Experts of a small language model.
Size: 14 layers, width 320, vocabulary 16384, 32.3M parameters.
Experts: 48 SwiGLU neurons an expert, 4 picks a token, a softmax router.
Training: a variant of Muon for the experts, 8222 steps.
Below are experts of layer 4 (counted from 0) of a mixture-of-experts language model. Rows are named router (the router's row for the expert), gate (a neuron's input weights, with its number), up (a neuron's input weights, with its number), down (a neuron's output weights, with its number) and show model dimensions 192-255. Each number is 128 + 32 x the weight over its row's rms, rounded and kept within 0 to 255.
After each expert's rows: "comes after" lists some tokens at least twice as common just before its tokens as in all text; "comes before" lists some tokens at least twice as common just after its tokens as in all text. This comes from a sample of Wikipedia text that the model never trained on. Tokens count by the router's weight.

# expert 25
router [129 112 182 131 142 117 144 112 123 119  79 161 134 142 120  92 201  96 180  46 149 168 155 131 106  87  73 114  96 159 126 131 140 135 151 133 104 137 130 118 129  96 125 131  83  75 170 178 145 141 116  87 166 102 121 208 176 109 122 141 138 140 138 117]
gate0 [ 97 170 150 138 158 145 141  56 139 103  39 147  94 167 129 122 117 207  88 163 129 146 190  80 108 165 101 136 121 133 141 153 135 124  54 140 121 158 203 128 135 133  93 146 163 133 141 107 145 102  87 114 145 160 139 155 104 140 125 156 110 169  89 178]
up0 [198 116 110 158 107 134 138 122 163  94 176 120 129 124 122 107 148  89  91  98 140 148 105 134 140 175 150 130 159  97 103 134 135 158 143 167  82 170  59 153 117 171 149  89 166 119  85 101 136 114 182 131 160 119 200 117 140 119 110  72  64 134 164  89]
down0 [157 109 163 171 128 133  87 129 146  96  64 136 144 146 158  67 126 125 112  90  87 167 167  91 102 174 126  92 115 144  96  93 136 143 118 122 140 165 121 117  94 207 155 110  75 170  95 119 107 114 117 105 164  93  29 176 107 173 140 120 130 109 118 149]
gate1 [ 77 108 172 143 152 128  69 151 131  63 142 150 112  63  94 117 166 128 170  61 141 139 132 100  86 115 156 156 124 172 138 126 142  96 141 209  92  76 135 147 157 104 108 163  75 138 131 103 124 103 121  98 107 115 169 105 135 139 126 111  97  83 141 137]
up1 [ 88 137 181 130 126 128  94 151 142 113  59 186  78 149 104 131 112 135 120 124 132 139 130 116 157 114  72  78 125 173 187  99 114 112  80 136 109  95 111 158  97 117 118 142 128 172 177 128 126 128 132  92 113 131 128 123 152 145  47 110 163 124 115 126]
down1 [124  51 131  85 134 114 124  75  60 101 157 121 128 149 123 171  84 115 135 126 111 133 127 117 100  15 102 156 123 131 144 115  86 170 133 108 129 146 120 175 142 101 110 115 106 142 146 153 105  69  83 178 162 144 163 106 108 119 142 144  84 161 123 114]
comes after: "\n", "==", ".", "===", " ==", " ("
comes before: "-", "\n", "The", "==", "In", "==="

# expert 6
router [ 71 142 135 132 164 135 105 136 156 151  97 217  99 174 140 142 138 183 138 131  57 150 130 128 142  87 146 130 171  84 164  89 180 159 105  99 164  91 117 203 101  93 139  95 100 149 109 167 120 140 148 158 131 112 133 135 129 101 143 157 174  72 110 113]
gate11 [163 128 133 162 144 154 119 112 174  91 161 104 175 109 109 130 155 193 152 130 169 129 137 177 188 134  93 183 199 130 109 120 135 114 106 162 181 116  94 150  65 105 132 140  98 136 168 103 170 141 165 149 138 147 139 119 163 104  94 159 162 182 138  74]
up11 [ 67 159 106 178 118 135 174 212 135 132 133  96 178  90 148 157 134 140  76 133 125  85 132 125 174 125 122 138 175 195 150 147 122 126 116 143 119 173 116 191 123 110 107 121 171  91 109 103  53 134 144 167  97 112 171 134 131 153  95 159 176 145 167 150]
down11 [170 191 133 150 130 115 128  87 106 112 183 130 164 185 149 140 155 104 127  93 130 103 135 155 141 191 127 146  96 116  79 204 142 163 103 148 148 112 164 142  69  71  88 133 175 162 142 110  94 124 185 136 138 116  83 115 147 141 184  89 200 171  71 137]
gate12 [ 79 145 136 123 120 123  84 113 112 116 153 118 132 160 148  89 115 146 183 114  88 175 101 128  25 109 170 188  96  98 115 105  71 148 115 190 135 125 103 125 131 121 135 119 169 172 169 126 165 121  98 134 124 195  95 142 160 162 132 103 128 118 116 149]
up12 [119 152  88  95 111 163 132 167 119 113 150 105 141 108 102  22  94  84 126 113 119  99 151 116  92 126 126 110 139 137  87  99  98 102 162 121  72 128  92 223 123 165  94 100 106  90 131 130 136 110 134 144  97 177 100 119 130 164 133  99 163 165  98 107]
down12 [166 111 148 138  82 125 149 184 131 110  54 140 143 144 136 104 116 132 165 172 180 133  74 123 186  57  85 141 111 112 119 136 118  69 101 178 149  69 139 136  72 135 102 135 154  37  99 118 156 140 137 152 121 132 116 122 113 178 125 135 159 119 118 151]
comes after: " ", " (", "–", " $", "+", " −"
comes before: "9", "0", "8", " |", "5", "7"

# expert 9
router [166 129  88  64 170 136 136 134  90  77 171 148 134 117 146 136 129 137 118 119 145 131 111 110 172 142  83 121 142 145 153 128 139 193  99 161 164  80 124 122 160 102 133 162 121 129  61 146  80 114 141 112 193  95 101 131 108 107  72 134 151 145  92 162]
gate0 [130 123 112 138 124 196  90 214 155 135 152 127  85 118 135  89 160  95 119 119 152 115 132 134 122  99 157 131 105 172  94 226 152 113 140 146  69 105 101 151 117 113 176  86 133  93 134 135 100 131  62 100 131 126 162 152 152 191 125 115 146  82 111 180]
up0 [ 78 110  60 146 157  88 112 139 183 117 142 137 151 121  57 143 149 109 112 138  65 124 171 131 114  56 112 138 105 138  66 105 107  76 135 147 220 153 105  84 120 107 135  93 143 118 101 117  77 107 109 133 141 133 151 134 147 111  98 133 134 134 117 172]
down0 [182  99 105 125 151  94 134 161 143 178 156 124  60  95 108 136 161 140 143 141 134  82 122 143 161 189 144 133  98  99 145 177 130 142 101 103 164 130 100 160 139 133 141 153 133  81  79 119 148 160 183 139 119 163 165 118 135 151  76 111 128 149  78 123]
gate1 [123 129 136 168 122 117  77 144  91 139 125 124 138 119  97  40 151  93 178 120  92 119 115 178 134 110 163  68  34 159  39 116  83  90 104 181 187 147 100 128 147 125 142 144 161 104  70 118 119 165 108 120 112 142 104 147 102 142 133 131 198  98  98  90]
up1 [101 124 122 114 129  95 133 151  88 163 142 114  95 113 142 152  60 112 111 114 105 172 118 127 142 117 157 146 111 111  78 158  99 169 123 108 164 142 127 143 110 115 157  75 136 171 120 102 161  94 149 172 165 189  96 139 137 154 158 124 154  76 141 112]
down1 [110 106 144 185 126 114 123  86 146 155 110 140 105 167 113 138 138 147 118 102 115 134 146 129 188  99  96 138 103 127 126 171 149 126 122 115 118 107  89 132 123 195 114 150 122 164 172 169  90 156 120 171 131 177  92  93 158 162  83  92  75 136 118 145]
comes after: "0", ")", "3", "5", "4", "%"
comes before: " ", "\n", " —", " +", " −", " ."

# expert 16
router [121  84 152  98  86 186  84  82 113 102 114 156 156 128 112 166 152 143 112 119 129 146 127 117 151 103 121  50  99 106 137 102 183  90 145  93 179 104  82 129 154  97 157 123 146 137 148 115 108 129 220 140 158 112  38 163 132 144 120 146 124 104 103 115]
gate0 [115 117 116 119  91 143 151 104 115  95 143 153  88  82 149 197 158 160 111  94 140 167 141 108 110 174 105 170 161 233 140  85  93 132 157 129 193 166 137 141 114 121 128 168 127 136 166 125 169 102 145 154 148 163 121 139 146 140 145  94  96 134 126 144]
up0 [110 110 131 128 106 145 164 131  89 137 111 159 138 113  41 113  90 129 165 128 168  94 139 150 173 150 148 119 166  79 103 123 125 130  87 144 184 171 118 135 124 123  67 108 122 135  71 140  93 119 136 161  93 105 125 139 131 165 102 153 131 120  95 163]
down0 [171 107 128 144 144 118 139 202 117 170 128 164 177  88 148 149 153  51  93 118 141 140  90  99 171 173 113 172 171 126 130 174 152 159 119 148 163 116 151 194 156 181 140 158 192 114  86 108 190  86 224 184 124 129 137 128 110 145  97 128 129 140 200 162]
gate1 [ 97 146 194 140 108 178 100  87 111 143 125 104 123  84 113 108 169 122  95 114 143 117 137 138 117 115 125 102 105 122 104  94 110 127 122 139 161 107 107  90 120 129  92 106 148 188 112 111 146 121 145 110 160 191 105 136 152 129 119 123 137 121 145  95]
up1 [195 167  76 138 113 153 161 157 197 107 178 164 105 159 123 116 162 139 122 135 112 172  97 133 146 134 143  86 160 114  94 150  82 174 173 190 126 133  81 130 148  61 201 105 181 133 171 121 118 180 139 112 144  43 139 165 139 136 151 118  81 106 107 189]
down1 [100 126 165 106 128 119 108 159 122 128 128 139  98 106 126 114  87 160 125 121 134 103 183 133 114 163 128  91 177  97 156 110 179 125 142 128  99 175 183  89  77 140 145 168 143 149 161 123 128  70 126 117 147 142 114 172 188 166 129  99 200 152 139 141]
comes after: " |", "\n", ".", ")", " =", ")."
comes before: "|", "-", "\n", "==", "===", "="

# expert 4
router [100 143 162 158 108 142  85  79 147 188 143  51 105  96 147  86 133 154  75 150  75 141 167 136 153 107 140 105  75 178 100 136 122 130 154  96 114 152 103  65  99 108 111 100  94 133 150  94 124  98 120  97 130  96 169  77 108 148 105 166 155 193 100 101]
gate0 [104 136 157 156  83 137 178 232 175  91 147  86 124 116 142 130 158 115 121  64 110 122  97 147 126 179 104 110  49  90 150 119 113 168 169 194 134 117 137 102 161  73 140 138 182 173 134 173 119 126 106 163 149 108 108 154  86 161 136 104 121 147 120 162]
up0 [154 130 185 196 151 142 129  91 147 145 125 108 106 133 123 204  63 165 107 148 143 121  84 154 102 149 133 149 135 128  91  70 101  91 193  89 150 120  81  76 142  83 134 141 152 123 137 165 102 156  99 139 121 154 136 144 174 178 155 169 117 106 126 146]
down0 [122 112 160 124 154 140 143 123  92 136 159 110  71  86 142  97 169 110 184 129  88  98 146 150 163 104 134 120 132 159 111 255 130 152 132  99 103 165 151 137 120 149 104 168  87 122 123 116 138 117 137 108 128  84 147  76 104 113  89  95 111 142 126 127]
gate1 [104 101 102 132 160  86  97 139 149 129 129 175 123 164 201 104  88 104 128 149 126 135 157 125 104 123 162 135  63 130  92 106  80  89 137  94 165 157 114 177 130 127  96 111  59 103 133 117 113 145 120 164 126 107 140 109 126 124 168 124 146 127 125  87]
up1 [148  87 119 102 118 111  88 199 121 154 131 130 137 118 130 186 121 138 128 146 146 114 142 134 196  82 139  90 189 134 174 157 122 131 114 107  47 138 130 216  88 112  62 114 135 124  74 112 104 117 149  86 135 155 110 149 156 170 163 100 124 111 165 114]
down1 [ 70 119 125 130 127 104 159 101 121 115 127 121  87 139 127 123 139  70 110 131  97 119 115 108 151 226 110 111  96  66  88  88 207 113 152 109  64 113 124  97 149 177 110 128 132 148 100 140 139 159  98 201 109 137 157 174 118 157 100 119 154 149 130 141]
comes after: "\n", "|", "-", " medal", "The", " votes"
comes before: " ", " |", " -", " Total", " Party", " No"

# expert 7
router [ 93 122 117  65 172 175 139 146 166 166  54 123 146 171  93 162 134 118  94 119  86 119 164 149 152 102 161  67 121 118 105  35 164  77 101 106 121 107 175 111 138  92 119 109 112 137  79 161 119 123 114 183 228  87 163 141 106 106  98 121 149 173 139 240]
gate0 [114 135 154 130 197  76  98 135 185 108  94 130 137 146  94 189 132  93 124 110 101 110 171 118 182 123 124 178 124 124  77  59 143 131  99 145  73 120 134 133  77 138 110 131 119 132 135 135 104 126 179 133 114 103 173 156  83 132 147 146 174 198 174 151]
up0 [111 129 183 134 180 115 108 116 140 143 134 102 118 175 130 188  85  78 149 157 129 139 191 104 123 107 105 156 128 159 127 134 129 112  91 178 133 125 142 166 158 136 102 185  88 167  78 136 166 138 146 102 106  87 164 124  96 110  81 150 144 101 134 161]
down0 [ 85 158 160 135 138  93 175  83 155  98 184 146 167 113 150 131 151 116 119  90 203  96 116  77 167 148 148 127 140  92 164 127 165 112 165 158 144 117 154  72 158 153 102 122 121 120 126 187 108 138 121 150  93 106 104 110 146 145 133 209  80 103 149  91]
gate1 [116  87  73 125 117 124 114  80 173 153  84 146 148 138 126 212  48 116 141 107  93 170 100 148 141 167  94 135 187 146  59 124 116 104 168  68 129  53 137  60 122 137 178 121 180  66 144  72 175  83 122 165 115 197 113 131 133 129 123 114  99 107 119 157]
up1 [110 136 196 162 153 107 162 118  96 126 127 154 122 112 111  66 118 160  91 166 156 133 106 167  77 141 111 167  91 154 182 105 142 140 141 151 115 151 131 119  97 152  79 128  78 131 166 153 179 107 155 100 135 136 141 121 138 142 143 135 130 148 121 130]
down1 [163  57 117 106 134 184 147 115 159 135 117 143 145 147 117  92 149 106 173 106 147 133  73 128 122 122 138 149 180 129 159 156 132 164 152 110 153 118 126 116  65  65  92 103  78 135 115 149 151  81  88 151 160 122 133 157 133 150 151 124 116 110 140  92]
comes after: "0", "2", " ", "1", "9", "8"
comes before: "0", " |", "9", "1", "5", "8"